Below are experts of layer 3 (counted from 0) of a mixture-of-experts language model. Rows are named router (the router's row for the expert), gate (a neuron's input weights, with its number), up (a neuron's input weights, with its number) and show model dimensions 0-79. Each number is 500 + 25 x the weight over its row's rms, rounded and kept within 0 to 999. Numbers have three digits each.
After each expert's rows: "mostly gets" lists some tokens that are sent to it at least half of the time; "comes after" lists some tokens at least twice as common just before its tokens as in all text. This comes from a sample of Wikipedia text that the model never trained on. Tokens count by the router's weight.

# expert 21
router:476484490505465483473509518490533435516483487507480504560499486506475486472505494518480496458469521492466517478487501477532520462500531520455486535508419520485465529497500530507525493484485492486518492503481528523452511498498486517487512491
gate0:448482508535526524521515551488558532492494492511472528492512518462511468443489482540508504495497515502541541477506484534514504488494516518532458482492469521559503508495484495483494501517513515530462498511465448491511515483490491473510502494
up0:504485508529524523544483504515513478476474523536481543503516482490498494505545481495506458488516479498483513506477504485457521486471513518512485527460440474489537493517538499521465520486470474480541518493525488535517481490513518481453466503
gate1:496484469504506443492511457465499454555469519468507457503491528505517544500529474538508473509458483486512506482504524513534503464464508564512497522475486496512493464507501498464524516482518515458459491488495533493513503482500511459472498502
up1:509532491466528474476489487511521527496494498523531511502528518514480512478476521505499482470458506520538516497481516432498518546522468531482515517493556490462483515486468480517485492513492528489524496515505528477486474519485474529501548466
gate2:502543520470522482462502463503510483505473461507455476496455494520516506491502483526482521570520473499484455464504483482488540507477495467523470514515503510443474448511487485467540472539528518453500467500499468482496507506498476531489493505
up2:516463490519541484452510496499496467507474509531467524472459482504521489463478520466554495465508468501477492547482502523509518531461529514471496515470513494495525511463502507488524501483478484480514547467477505543516543468489502499496451480
gate3:456516495482473460510483426480415496548496505489491536503522518495471509510477491513472490507508469485493496512489476506542487510516453509490521513506514501468508502516489537481524484487526541496496515494518513522485528512474478509456521477
up3:477466477534489524486480446517524467505481526507508517467465508470480476458493556510536482489485515503477510497496507508475502454506490491482509523500475509538472506510516466506513472471475495469428472520514496502498476503501486530466509475
gate4:528464454460500494518516501514520486529500442505485417530505535535462528506481504520472489479503519487522473504510492495498464493493524513501482519533494550544501525503502480488464510510492549427507503496487475499495517503522529514460517527
up4:537474470458482476516506508494558482496517483483480431544512511558490495501509493513481470508526493495518477539498501524489474524522493488506474485508483514511464517505516496517478500569517523471481510520466477472455573474492520484461496501
gate5:486491552523467532486518517492509518523508484473499487497478503475453516513507477485498518482478526461510503497459450531527527517475500514477455506498503515478536495470542529521497480440489545495490523535539525511483470473471483491488525511
up5:449472501522487494483516511511531477515539517492552469495505495473495462454466473514507477453470503494464500514511458461498500475486495497519491504536487496501514510488509475475470464492488510515533473515515524477487476517503463478492481541
gate6:465522489506517519469518494503550483494484526484490483520480534486502507506496487458504540440500480475473534486492466491499502510509518505530505471513499507494573464512509458480527481497525528490548487475530472479494438460490498529514494516
up6:507504501472524483500464529462511529523526541537502475509526495489517476520535508554449504551500451487503503498489527458489519518535480470508484459521496466485428502495545475517489525533503504515461501491516512497535530500523478494545504503
gate7:478521499489450537505471499485461480475499482494511526504561511497554479443477472521503526497469473523498486499465530475518519499493445504522501501454507475513521467523456535479518495531476531492503458483437530487514528487514493477551532507
up7:480504489474505467526514486519516489489513464489476489495493505496490511502495528517487511474547510476490507505514522492532529478459443467499465482497489564493472508526505499453529493502486470538457499537517517549511428519497530481473524478
gate8:505530490492531526503487497501516531498465520510494554450529516496513484489481569485521497498529427498494505486499514475535505483532477517452471499481478573528517496526488519500520470487526490510491508487509535523497490484491535514520487500
up8:506500516470531494480499532454512463491529519499489480510474514538481482487469529540502497495463470519499528490491494467516497519525517520475496471540507526490491456492502543481489514481506496518498508493520467500479501511414497512527508487
gate9:487484488485460475500465503485513460523506483524564505444489531540517485533501491487507506537522525521498465521544505435521475490485500498486475478504520495506506526475500531493536511540459480511466450544511499535469485521542490516508509530
up9:526463519521488484536491505517503525497464454514525499518474526532496519501478503479491510509487530481477517519531478442507472500510510499485508470496545466468518474523498505492510508535471509507480488511524512481525453534508490478542524478
gate10:492494510458468510524489500536471563486526506528507496498515496510495476465509519529503495508502545499480507500470493515498468455499584505535502502491496500485478520467465495493493542499511472536524531522538501529551478471467500491499505464
up10:520491506492488488517476558496497493457494475532497485489522520506533484525485448513493471545466521512520515469453501514515512526522503525510509487475487497496507478525510482490445536504490462467500513506441527504540471460480489484506489442
mostly gets: "N)", " tournament", " high", " student", " fire"
comes after: " ", " 0", "1", "%", "5", ".0"

# expert 20
router:476484492506467482471510517490532432515484488507480506561500488507475486473505495518481499458470521491469518478488502475532520462500531521455484536510421519485466530498501528509525492485486493485519492504480530524451511496497485519489511493
gate0:508530475510518507489522517502526505529505517476511516521546533506534504484491507512482520517439508541507540539454498533505495492462441519550482531512536486442509532527526497484480524483474521504484509494544504517495508483483505477524469486
up0:543493477501502487522494512550518508496457504503524528515518455533533492489530508473463462513510512556515538524471537563478477518492500520498500525486524501466518536518546516501481465455516497466475474512510489495482550473471457498515496486
gate1:500480519527462546508486514527541470493518515510472517433548471515454484491455509469497476513512521528502490528545526504493480471429474501501479524530542517489471473456499489474494524526528476428512517483509480496507468532478509518498531511
up1:533513505488506465523480531525475486491504461462520477523528493495496493463512498508468505501492480551498487503514509499449522519530500468520535510472452524517547525483472473511495505488509519484481524513469530512518550497472495522506540458
gate2:483512515474492507535495502512521448510492542544461526530485506537528504498487498538471449474533529529516507445559540485516516509524509505501484472481491508525493516503476497493494490486536529495502485498509524478471529466490513502503534491
up2:480520466514538507517495465497483538431480479459513505507507484506490476440538517438509525518516493482467519513466518485450494505471485483509471556552481467489534487485495501487511524545457452510497517514530513478484460552485481510493486504
gate3:524502488444499514492496494491491549451534523480468545491499545536509544491503464505529477513498447494521507458526474542487508490516517478451503501511533460510516528486503495514501508497521468488501507484501503515556485483498485515517496528
up3:462490534531483467513490488553476470515513427479512477506482467482481474494502475540504534500482499482484468502497528436525510527500510524497480494510513492487476499500488516529490493498461498504474487461523516493496511483516470512491483507
gate4:518485480431485459510469521487492471526477523475467499506457533506516461513523462505522477510535488477517458546537483513549546514536494528506485523560502522463570495474508466502474472521529512467488505529535491444471493447508517518516504520
up4:497484488521515564471513511483497509511511513472532499543492488545485470479543491512509527480502483511503480555433504448504489488536477518501512490469539469500524523561485506460538543494488495484505484460491505500508491527528495502549559446
gate5:502501516493446508503474493521474516489459502510479502514510506513458493490472501502513499448509518558466565520490501524466551496514538533485503513502517533478517522464494501514490476455522535518472489510515506449464510503534483479481480489
up5:538491499498501468491529479511438459468486512520527493516528492493547482478510511495523496455514467486481500484486497520514503498521482487506483545503494506514486468529500482499557507475517455452509477454524467510481509532479519495491474459
gate6:500491510513500498525492510457494464530516490537515472464482500483480527492479540548511527522451481512457495447497489533462510486498481461504518479507509503556516527519517504496484505467500491502507495517524518500546512503498498487486470438
up6:481524470496495526483523528512463469464490462506470514497490546476473518475494480497506467519530534475499498455522539495524514520482491515498513465515474515452495470487500523530477513565473477506523489453531493537507449469499491525526471486
gate7:486472512481471475523491482479489508476464479508484553494521501498519479539503460474524503491548509531494472480557489491518468485499505528530470513518515516483499448514525458530476527535528515488520523498478462442521531475498494518478528499
up7:451502502490487533525503509479496497476502500528466497537430520472459546492487476481469529455490497485496515467520522479492525543468484469493540464530473509498507472503535530491510527466514479501571497475507502493512526488510499460470509555
gate8:502458498482526535581496501496502507540470470470454503491470502469547510500530497554492544458509507488477513510500527500520482510494493508488454512483484522491500475477520467541483537472505528488505479486503506472483508476513482440465464448
up8:482516490473524494481550510432523470511478499506485497491499446477542509512518501512454473490500489471462487455489508497511458532453505500509481474468494478505527477503491487511461540492511513506518471503475491493530500514477506420483499481
gate9:486521524519509534533547507479502479518450466460525482524491523483523485499497520491524491528521506489483569502505503506482500476504520493534488503458522422501509523464484468545498538508495493495499509474545511508497523496501487495504488500
up9:516482458485478439511477489527531498536551486487519505527560500498499547534522513505552466476460556542496509461558535477503481483536482506484482489521505518501500515535511526479498507510505545499471521522487508492501482517468491531492504503
gate10:490493511497502548494499453526515499515482482496478484483511501469479470515523531516549442490476475460445467496496482486510483467492500539461527532542494500517516504517494529448535498512479490484514536510480515489515536522473504469526485539
up10:500526485511499527517489525461523514468513450526508484494519482545491518501497497470509477455496487499501490481544454540478505480518519435518519480502525523502519533478478487500486512488480505495485454492480479483554544455519501482495512532
mostly gets: " upper", " Big", " lieutenant", " bone", " Vancouver", " prote"
comes after: " on", " in", " the", "On", " of", " a"

# expert 14
router:507500488481491440502510502480515487498481512499502502497517531525495520484520558524492500510436538497491479507541450505512495490510504552457495491511468510518540470422513499516501446556461513482466492490489492519453489489481520512454517482
gate0:569502497533486466522526482490511504531495485503493489484490511466502520474490470480477503464467514550531549508521506511494517531503490445517505494487511507461449518511478548491523517462470508476545533500499501428528465469485518540506488500
up0:461525509498497500491476511514469494472486487472514512505503509553500485508537506501511508519524490477482475502487511490520524462518543538484480437501498465540581449517521514498496468502533484538509508493515503499514506530490477473488526522
gate1:509531479523509514514460491461506556480488532502498505478507517493486578458487483474507507509489497486510512494505493503497528441526497525471463535488482494510473491512473415494434536551504511520499499495538519529516511515523501544498509535
up1:486505488494507533504520502515485461519468501507491510529473464518482455539493486543468505500486512476488473500480526473478491551511499487512527495524469460501482499484494522518467485463531509513499529470485468493538537515478500446497535437
gate2:505500511469533508479502499480531539529477541494499531492471484512553527500480492509533508538526475500492513484515505482509463510442497469486500515478471502481521488522516501518482503486480520529498461449504542535460516467526501501490519490
up2:505533505537497524512492444542482479467521456501513486509494537515468468490502513509505537476457539520506487511481510495468491503586509532521513521518493506507487518454482489462503512518501480497505517516444474490539500494437483510500491505
gate3:539466501530520460528516507488475500476536493502501536498469510482462525445489499505521498522435508531496464500544496489480560502517544487545510520521472530472496525501494476517497488489492484455464475513502508542538519516497473492484484488
up3:536466491525520448545526531505473507489542487493494523485461479462467525458509496506522499517426488554507487519516509491488551502536557513541524503521470519485498520494486484532489495485498480468460466494517492533527505526495461489507506515
gate4:508517574532512489467520506513517557505496493523502494492535491516482495531465521517489433517492493508534513516489490499459502523486453505482441526529463517487505453524478515501493473474476473509468486495467496505502467501507487513481478508
up4:492484439471499522535492476478473443493492504489502505512499501484516488479532481487511567488510506492458488473521502508519507488506537489507585483456531489505474560479518479493508537526519539489519526509538509496505535496480513473503529505
gate5:516510490491550530460488480476517470509505500525509501509557491447522526514484507506488521517473512498539458444492513491486482487512535511512469489477489493536501490513499497454449468462509494463510518537507506524477495491513504456535484503
up5:464490519494466471532490527567486515486476520472514493487459493547477472491492503480506503465522502510479519533509508528491522525474481488516518490509478485461504526497501483554572523507486503522491483491515501471517494488497466568474485517
gate6:531484471513511526486448479495515499503547492503498511499500459448487515518509511499485512566477490497588522491519506515501516507520506503525515489501480469482487497522518519499491468471524493429533509564513500492540544459479492521520502523
up6:551505545491514492500539544536476544484487497474499517504488495527511487517463508486486498496520514448470516524501476508495474460504481493542500502509546461508501500480495469518496529515537517540499502451500509491453446482526502472501514494
gate7:499507466497496514503522498498473504477522530468512480479525489552500505513489500494516454494457495499445537509515535477491518452510473441512464496456537516477517526521474479458489464484527452491472521482517548512437484518534470480516485526
up7:496495467513488524498514504518480512477530549475521486487518512569505497536506492484509453490442525494446534511521536473508537471510477468518473499450540528499528507520484498435500462486539502496488498481507552501460489518526488497522474535
gate8:522484467553549466503480464501496473507489465489500496501460491459518534497534485482551504476486481487482488491470545558515515473498480477513507485512511492468495516521518500487535512505489502537497493496532493554487471493504526470542490480
up8:526527462508518535500499454516460511469486482538496480488518490503485433517490471477457500562529507463539476487503477511528519452543486510514502547523504536492514537483467481470504478507494450495508499500513533515511517483512509483507539508
gate9:442508463461521495479516500557496489493457496528488518510523484517526486563485464515497528520526492489508515514482502439481530499471505495527538495500509466494487475490532543525521498477471531536474488516506514493503472513518502518482490532
up9:464512492489530461479504504547503471474452494534501521510539494534519486553500480520450520521524498480506500497480519443485533513463489504533518495492502467482492483484548530495521524494454511527471487511496520481504449500523495490474491501
gate10:476468528509541494491447450514494526536504536497494457483508490507508501488468509536445487508501469494530498494449532502497506526504523481465474501500425526492516499464511517500494474479477504457489513520538463472495488459473496501526483499
up10:502513474501440511495542524508513488479526459523545512522478527507513485518544487494557518504510533519474497502524497493492483502524507532512539503500569486499501530532493487514524535514518474530497492458476513509467511546496501495469538496
mostly gets: "-", "\n ", "\n"
comes after: "\n", " |", ")", ".", "s.", " information"

# expert 7
router:489478456504476493460528469467487539503494486489515504508536491539545493476483490443494536464479514512547532486471473479490514498549475477507501520495506509521498520490519534527462470501480522534436484483507506535496517486470479537491537475
gate0:507510490512458505501515514507454428542485505504493475521486523536472547503521527473510533524477522503451487538522500492508463483498510500490525490438537422508515479537512501523475556509493493542516498452526481518511494534498516537452471514
up0:491489511475546501520479497497535556472503516514503526481507465475543447478495462515499473485520473484537527459490528487492533529503489495506471500586454570506480529473483507483537455494509509474460498536473514479487491443525488459527548496
gate1:484506521508517509518526520473539553525498496549500467515503504528463458479460502477480463503522496482485493532517534489476482458483509461489502496510510521515484468493482506487540445513472513477519483492501528493494496503523459516508487458
up1:486507520500522500509524529475545540524496494550487457505486524514484475469471499469466450513509506510481495519508541485478479456498504480509494479493505533498486462494475521483541467510475511462518483482505526484494499510525452511501492471
gate2:526505509491513551489514511552472526472524479491503535516480518511482536488488522483480436503489522496479444495530524458549540499487485498515549462531539544513459502505513526521483498504521489502522490507544504453493502504500521477446459496
up2:493502479487488459534490500455523454495489528502480473476527492485507480519529453516521558505522462477516537517461470527457475495522528480495441520456447465475539509489472486466498509494494529495482491468450482522530549483525495532531570506
gate3:475505490516512478507513509514498547549506503452503523495532456445542512555488500502495496479562491484496528516517499517481514433479510460538471497510509497506533491491473479425510515501534546522512477469502505478527507565495473478521474476
up3:475486491463525505482532506478495500511489505493500528527506494487435530536491491544499473452483473513524480512487480533452504533523508514500516523547482490522510498497444470527517468488516479492527576501473459511501531494495509512500516522
gate4:503482499487531474493551436464462494489490500473521500523466465507539514505483482462498524509518477503510480534500486523493473503458470495458501528488496466494511502507541507530502523486513545515508483474493519525481441497468483483514515473
up4:506491486534494539496503538531512498504503492548493473532476527498453500442512558529524491528486490493466525457509512486480537483488536480527532469487530536509469514479478552519504497484464503478514506521469501481488543518520508530480504498
gate5:494493488518467524543490539482508503494497475545498533502533505503542531498496498512490480506530482455536529520500534483523523460490556496472513463484534444502526492476493518488515513498523499531532507497523520505540472510515480488488536532
up5:526510519492530462471508449501493501523489530470490464512461488512474471510507476494506526496470513549478460467512436513470486529483433521507496558501480564492461512526501487515486503478473520481467511501459461513477544482502528492496475484
gate6:507516548557540507540506503495481476501495476433488474505529537482496525528475507523484495532507489473541481489512492492478469566500475502522490506485508476499493517520523525486518509487487480478516447476506487491512488473485534539512479473
up6:502501526559510505547488506505502461497501491468484464479536537482504479509474511512501497543486483464539493486522478509465479522494475509525491480468482500493504519517511530513548523478500476482522461477510504461512486470483544504490466500
gate7:478452517494455506492537533475495511503490506495501482527461501479521515485454516572499490501488543497499505516502477519500533536522477451526559503553461507479494511501503533529477523536534515546554506533547503532502493492516477478498442511
up7:464485562509462486493517537461513493493517503506472496514469521512491492476478518550490506475514506489485512480490499494485496550514478489508546508537474492504459514490470523520549525540521493541525480535542460516539529449491490469485454532
gate8:505509506482500501503522528483464494536554508542479504532491493503522493517515487531458519507506500471524537538486494486534457507481512504548491461501494475451503485542527502470525530479520501526527473503528479515546508504533483479503533483
up8:528497487506501509516457473510533513479458486466534502495537505493462513507508514483519484480542473492512454477527544527495540542510504540470498530506507517546485525441510514514501514538466500512503510507486555515460488498496527532510494516
gate9:460515522530458515499495513534513556472505517480521533493532533470501496490459487495524435474522511500467482507493457512486480490493510502514503470516492498499466423474487495544486500474520501492512430492530522476483533473479524459528506497
up9:508522433503548526520498482485530462492465479480468485502476459507507522539538516500500540534501443495485517469519526468529492509453471470506502478494452537529523563485527507486469507501504475514520530476503517518500449508508475483481506528
gate10:457478508484553487517532521524514503504475471477470514491484493523501489482520509518526522507513549527478483509508532474501506514489494507527500565506473455526485505501535476520475475477526496472524533508509463503507506519494485501522508534
up10:477492485531450542484528509493542451519542557541503472494462520529519523486462472524498493468559485528476491509510457486499499492464498495480496512493446500519475511538504554511479551478476489488504519440540485525487476469520483506502486519
mostly gets: " due", " led", " included", " died", " announced", " began"
comes after: " to", " was", " and", " he", " is", " also"

# expert 10
router:477484492506467484475510517490531433514484489508481504562502487504474488472504494519479497458468521493465521479487501475533521462499531521455483533509422520486464530497500526506522493484487494486517491504483529520450510497495489519490511493
gate0:493494500481481482447520509489517509547505476456507505498490525550510486451541479496506488472500491507492486486506508524535521455505523537545482521486533488511513499504550490494490519521520521476526543497517435506485469466499517534470471524
up0:451545483470516516549505506486503508445499502486485475516510488508510537520466542511482525497496523527516499548482484497485459511506471494487566513498440502465552530525508481502441473487506562523468497504476501514501485536528508519468520514
gate1:518525515484482511479495504502453504492528501481501442522528514548524577466460489485489538489518530506531497499477475468512498523512537499491453507508465476530483489505473549507508456467504514463503501505546511511466541470431504495511511474
up1:526533491509510510507483483507471499503534481492497450529547495500497541484500518416488553502483519502506511474538480500512463510507495519501501510495485523518477513547462554510502477465493514492480491523509520526466489508535491526489500489
gate2:486467490486503481483520515505478492515480501485458484462487527509512491533480505479516506521518515479454510532554486506512504489475468452478484529531502495511476509502471512520540458517492579482482535511511510503503533523518441466494534536
up2:481490516551509488519495516514496506480507490511514526534509453497532532548522455530453456465487536487517482474526513478492489442460512529541524544458498495504512514509474506477487521521516481493502529506501539557512481510505539541505530502
gate3:524474484470493480518518510501537501462524520502508526500494464502533487529494536506501498529539519516500493489503525500499487515468467507514479512558565491510507473528516515519509515483489494474494497475507468468510564525506507491455468514
up3:524481503447502514507541438526519526470524512492487517518499488535499552486503494478458535495465550519510567505542505500508445470491478528468497495487504499473490470507517468463489437522488466497520480533466510516474507479501489497524479530
gate4:464532504549516500519509533527510521535505502486474525482469526501489475442512456532503506533527551472514496516505502558476517497535505514504452510481478485490475519506482504492529489524496478512483460491506533461447519488454494505493487502
up4:503491485472493531522510536521523452512499499527507484517504527513505521497501476513491519493499504539492488487528540472471528465459458514470530510473521517508494542481464527548512526545509500504488534457487496445488502475517443500506506522
gate5:560520496478516530451491520524509478487526489512520513445505502500508488476471506489519544495503488454484538478505522497506524469527554524507478509457542526523533523511514481461513524554477457475495531553491474466474450494485480532504524484
up5:504531453492514498531488482505505512523502525509493451518526462479500486471518545499510509510481504494495516527498469526525500444488480499493503511524495473518477489460526482517516526489498475505514548584539514516491519526511489448497515509
gate6:471484513494501465507495478477492555484457494530478507502524513518495478547443520508483503491506494510482473496531488478496514491487513498554484510465556492533514533494550479512487500464490468509502440469536480501513466508516468504484513476
up6:536504471528458469516464501470497468505467518498491483514504471494497505493491525472464523474519482448491491453498523476528547445449507516489541446489518550511498465481509512475458485479506508510515467465476494511530546549462449532532513523
gate7:529490493483476530530513546529502483464507489506514451471505517495518506506512494486496511517491503504512490504509477548485517494521449491514518507490506494514484512490471484494495465449491458485510513492496532507475493518471517486515546505
up7:568526565478532534536512514483515506520484481456493530540509527504494538488505515483498495516508520513472487518499536540494506543459512483485482496527506505508497548520461508469556464471524464515486467439488462497515502529460482529542470453
gate8:484459463549480488445509517481496505522524546508478523507457526493505522513480507497501524510516461522492490532462487446480506469458515505547497482531496494496519527499536497508534492454522503525478422515479453490484505536462461483496501483
up8:505500500520491514492496496476544464535483536523500489486473498522548556546480503471525522533506483544518504505449497487495490507449458523525489502495489510498543518480541440536534498487462508513464497511489442477458519518474514508510486473
gate9:549520494506491490465464487503506492474488470518484510480565477517516522497416478487524494482510514510525507524523469460513518510555486520498498502517510531513487466538491508506460521559489518487528513484536492497494474486466464470468490474
up9:528500522559519499500468516492502494481488540525482549505500511511462478495476534465549560499505501511471500478494462517517499567504463446468494543473506512522484480480487495520533500506514502534465539541525517527458509477488515513479531500
gate10:489466544507529507515509527518478484492490549516501508484495535510451498505490499508466513506515497531487471480474549484508524492468482530495482501540497524520531495495478516488511521494472515471507493491521499529425543455492488487511483465
up10:455552509441488478453506467522486533485511513486504511475485476440431495476491533462486502506449501467468497496479518498520515547525499485538525507518452471524481525541496513514484478531533497501481486533525483523470457463515528485532500511
mostly gets: " former", " senior", " Senior", " entire", " individual", " Two"
comes after: " the", " 0", " —", " a", " The", " also=="

# expert 12
router:477484490505466484475512519487531434517482487507481505559502488505475488474504495519480498457467519489466518480486501475530520462499529518456481535510421521482463528499502526507524493484485493487517492503482530522451511496496487516489512492
gate0:512501462467510504516491512552498495487514485514516501501512468462495528538473520515498513508479497565511522500516503514526499555502501492468501504543516562473544493479525536499531446513476512452546506451485537504522520548515491485484483486
up0:463506536515518556504462494512509508549483498493536479513491492510491524482525504476472490509513432508504462511498520485501503509502491506544487520506480481512497501486498536533529533491512481492510508477509546487429499499478549479522487466
gate1:483558482514521504454462529463496508480524501515463506478515502533482537516499484481530508485515450498515489515511480507521552494526454479504519467467508473465481516533523502518533478528510527504506483497528481475466470511486496523551502510
up1:511467499521525496509508459535518515522505508467507512521470511516515495482484460486469470453544547468464496486543521527516486489505487471470505506525518461486517476524501521470448494510495510489484507517536499514486512472493453481463482504
gate2:500504499491475485497473530488477453488481490489507491514526495507523457475503500556482526482487493496519521510530478470531452475516501581461499522535518529475490527477558472536522471476457513507498469496481507511524497527480492511529433468
up2:466425489512515524503442484460549512517489528523526514519492500488528499506513479513507512478487504553502541510507527453536466486502482494475519508513477509527499504544441505505495507502468485553512501515511505483501503492515480488467509505
gate3:523502528509477530494540526477426539486474498455514482522473534491479507516513485481541456540483473492543499507470503534504442518540530541498442551535460517481494529480503527464482447527508492505499538495506535469487495493498502478514527493
up3:498476486462468451487512501505489519484527470465546509493506518476510494493518514476533479506488515502502504483474545537505502483519532498456517465515509484523470492481529492504478501446540506473513451528516466472489488515501535500511478488
gate4:472486507496474486528487530538547464487474507519472464497489506491440504514456499479543523519526486476514461513491524519494515520505485485514529559492507492520501535481546498499537493527486495523504497511530495512489513495470483470477578492
up4:452459516525492515511475493484470503505498518496497484480516536529492514487508507525476491509517510449469475500546517498500486493524476507508514495556477471512533477526496493459477469502487421502510471506495530478534514501519472543560464531
gate5:496471495492514499508472493546479536508493487475462473522504479493485505508488507507482516493501463541527470494530508463501483519534500487506520482510473527537479500476526486552497458505503456472478473519563481496477503492496487507477536535
up5:506506506520519521515534487503457527483513461491524443530502502501510522512482480488464496495535527451515515495505541496518507524530484452500486521521505476488538485541501508539458515521488529490528510505468484500535514444485475512518518448
gate6:461496498499473513510475496515464450510522533505471454486496479508476500504519492493559490506496552513481467491535458506513537537505534502517441504471527478493472499463524537433485498480515515514533504501457470519493460505493502491526477492
up6:463462527503459490489516531514446538513483523531494480501544490511472487472535490456493473525516493529550439498529497484493549511518485500512497535452483491527473468497500536490518546499532524486440531499474516481507467510470492538472544450
gate7:502465507486455577517506504483471503499522482466465482482551490496512509482514538538501521491475492484514511499471500469469499502476573484497523498547447512509496498502474485499491534504542484483479519507502505479495518515474519484522502483
up7:489487521482494486509511476494537453532512506522468497492487502518538513500530479496481500510513489498494498500506494483533506508462555502504500506496525506496510492496496503459495508535483434526512502498511523524514513455538486490499510491
gate8:484468512499478541447481473477525509514468499483507508477487502526512471491526544536483508528484516495515493476491527459491470500493525525475515516521493528497465464485492481473499538504517533506514438515488517534466452497512484516499469496
up8:465538545486532511510491546464494492450496481489522460497503535498512489499517496481496548524488493460464472521534415505517490475529484510488508482503487480492474498499469498519502480465463491542505504527469490505500513532508509508513480508
gate9:476566518536489459479466466491546527525508504498502517466535505503492489477514545474422486496552503540479441509527541456482498523508505506479546475544484500498494470506520541453476505473513502550532515508481498501478500501522471508506519493
up9:485536508498493505476476474483486538515525488437445468494497522513508520468485522464438513507480469514437486448512516531481520537529496501463532466491558503504494431509481527460466493502480538510527536493502448544487507450519506512495512470
gate10:516538502498496469538527478481493543486478490531478491510510508519517504509474482546474497511482501550465484514534500505453507527503478474477505510531466502468508512473485531517499498461467498473545544454448526491459543547480505484516477519
up10:494492481493487482499538474539513511496516480512527503478535525481502455491482513495504518468512493460506545526509519537446493456515513480486516481526463485529499492477497488519495508498503526478478474459494487513501460546497543484516511529
mostly gets: " grand", " gas", " beetle", "idae", " silver", " Lar"
comes after: " the", " |", " place,", " was", " Location", " in"

# expert 23
router:476485492508467485472510517489534432515483488507480505561502487506475489473503493519481499460466519492466519479487501476531520460500531521458482535509419521485466530497501528507525494485486493487518491505481529524454511495497487518488510491
gate0:502536487495476513444524556560498524485512476509535489468505499419521538481492519509528514494507510497478503489494495526552495494489519491482506481510490472535502508514471517539492488535515540483504466520470530480445488573473526488450513527
up0:516510518508490515477527476481513493504477522505507493497518536467469533467495514511505499537447446500533545534471533456529488485534472485525462500492471510505473489521520466512497493490513489478530470515493503487473509542472498462536517530
gate1:526508547507531480526560495501502502479538506481557559500476478518484501528510498552528478487493517549475486498505497481497509489504507520486468525516509503505518480528500539544462565487457514506471461458510459538517476469537475510518521507
up1:494474481514489483550473527503469498505496488482502472501477514493486456481532463507478511470491545513470536515548511526510440474502506475471487538500498433535462524473448494517472497524484455522501514513493567491525502506493517451531512512
gate2:444477509469497557475482546518507487510504473486514486491504531483499497510541551469524538466511529490463518471474482501516499465498505519504555526474534484484514502471479505514511492482476482493537467486561508483492488484466488482473501469
up2:513541528497517525490517509502513521517474502451479504476474486489494486534483508547513536503502491472518497514509513471502488548520482486466561471508474507516557507483491514493497514500473553498523477505501512485484524506462559524473464474
gate3:488511512489480468455486497452472469529493521477520520507535483481494502488507490515502523447462459458463507502521478482539561517535476497454498510499578489477497495556495516499504491490494496482514473495541490526498499515522470471521485491
up3:531502483529480522495446496486471485501468507476506529499489475545523508515525504492489485481504504529499507500537531512506494458507493489535528472501503501489478502496519566497507573497522503529506486516510452503528511459555534511479483500
gate4:498471513499519527475505491493519531522467459496446480481480457435523548523472482515511493474506513514466526566504438462479504489495498481520442470531513493527493484519513490451469496506473486491495500533521501469505512494502507541513510493
up4:470528440476494520465501529541542489537482480491508507528488487528485475529476524519493502520501525481480488487480499478546524552470482523519470482497487472501531507541528494510483527477479484484506537477513554507520514483522520488478519479
gate5:511464465486510547487494515484476473459450516492549517497479519507516511473481537506474519510505510493456512481495507494479485506489526524506514524472509514510516491498521482499532521502480485498483487514523450494509543483502528486470492487
up5:495484528501490466484559508532525521479491518488505498496492521447485500514528480502527460474452472514507542491503472518507502480558489488544551488500487523456484521487504495493489451482536504518542486490452497480494499527500508503504513460
gate6:504460513486469510537470541529489516468494459513495514508493501492474506523509504493468503483521504449490511553472491472541489509532492485464469463497506529476490518491513516523510523488531492501470499543487491510497530508508500507457476495
up6:512500498491469491527481539535518472469500442505494486516505460469521513546505526461509514499582487476473518508508498512534555500511495474513458492494521507519529495491540502517502538483502486491476477513501505483505542495488495497470524496
gate7:476493447493497510483460535538506519510523522472537505528494530500552498496504499468519495469495478495510485531491502509465502499485505518503479519478510490487524458507539512482485495529470513474494479527475513492528497499501510559468474517
up7:481492512515454484508474528536455481512502476490541506503486530525474487459518426469524503493509516512500455490489500514516487480524461446480504464468451517522517510483481453508490482513456505501489490510475514483461472503482529539517496453
gate8:493523545470515494499478489469483500483456534538498523484424478523531515505507513489493576516480492502487521502514483504489517494483492521482471442515519509492499484525493488456512529500492499505493496495550491491493496477549486510497466413
up8:491510503513487472459482543481493536522529494498458545548468492514521526476505493507548504501455530525487526521495498514499515483477493497482448559498511464504485440523478517440529517496515486537469489467474470551478480499464546495484466510
gate9:476489514463525550457492482453512481469486510497513519476484511543483529449478523491491488496503491447509492519509524526493516511474557536489511537508498499538526507482498540464495521531505535450467483469493514514499486548522497474485471498
up9:496466511488489517499476441542465514531523536553511519538481499477482518544510525512508500510516505487513498493508539497443516476507516492480516506484523497457481460492453538483508507499518508481488526503483515552479518493490551464489465495
gate10:483503513449524446503439520529538494481478523527513526495497494550455508494513551484481521508483474487510534520491498474524502468470495480492480534479511483461489489473489495473493462457500520483496492474527578478503447494538470503493518505
up10:541450485528523515501489486472502524511500517507476524518497514427488469484473482537500476542519532484510475481529515532489491522504499516491515476533480518495508495461490496437510500545491488539528484521501484523541512457521524514532478485
mostly gets: " Assistant", " genus", " Edwards", " Sheffield", " incumbent", "ń"
comes after: " the", "ou", " was", " bo", " fle", " Department"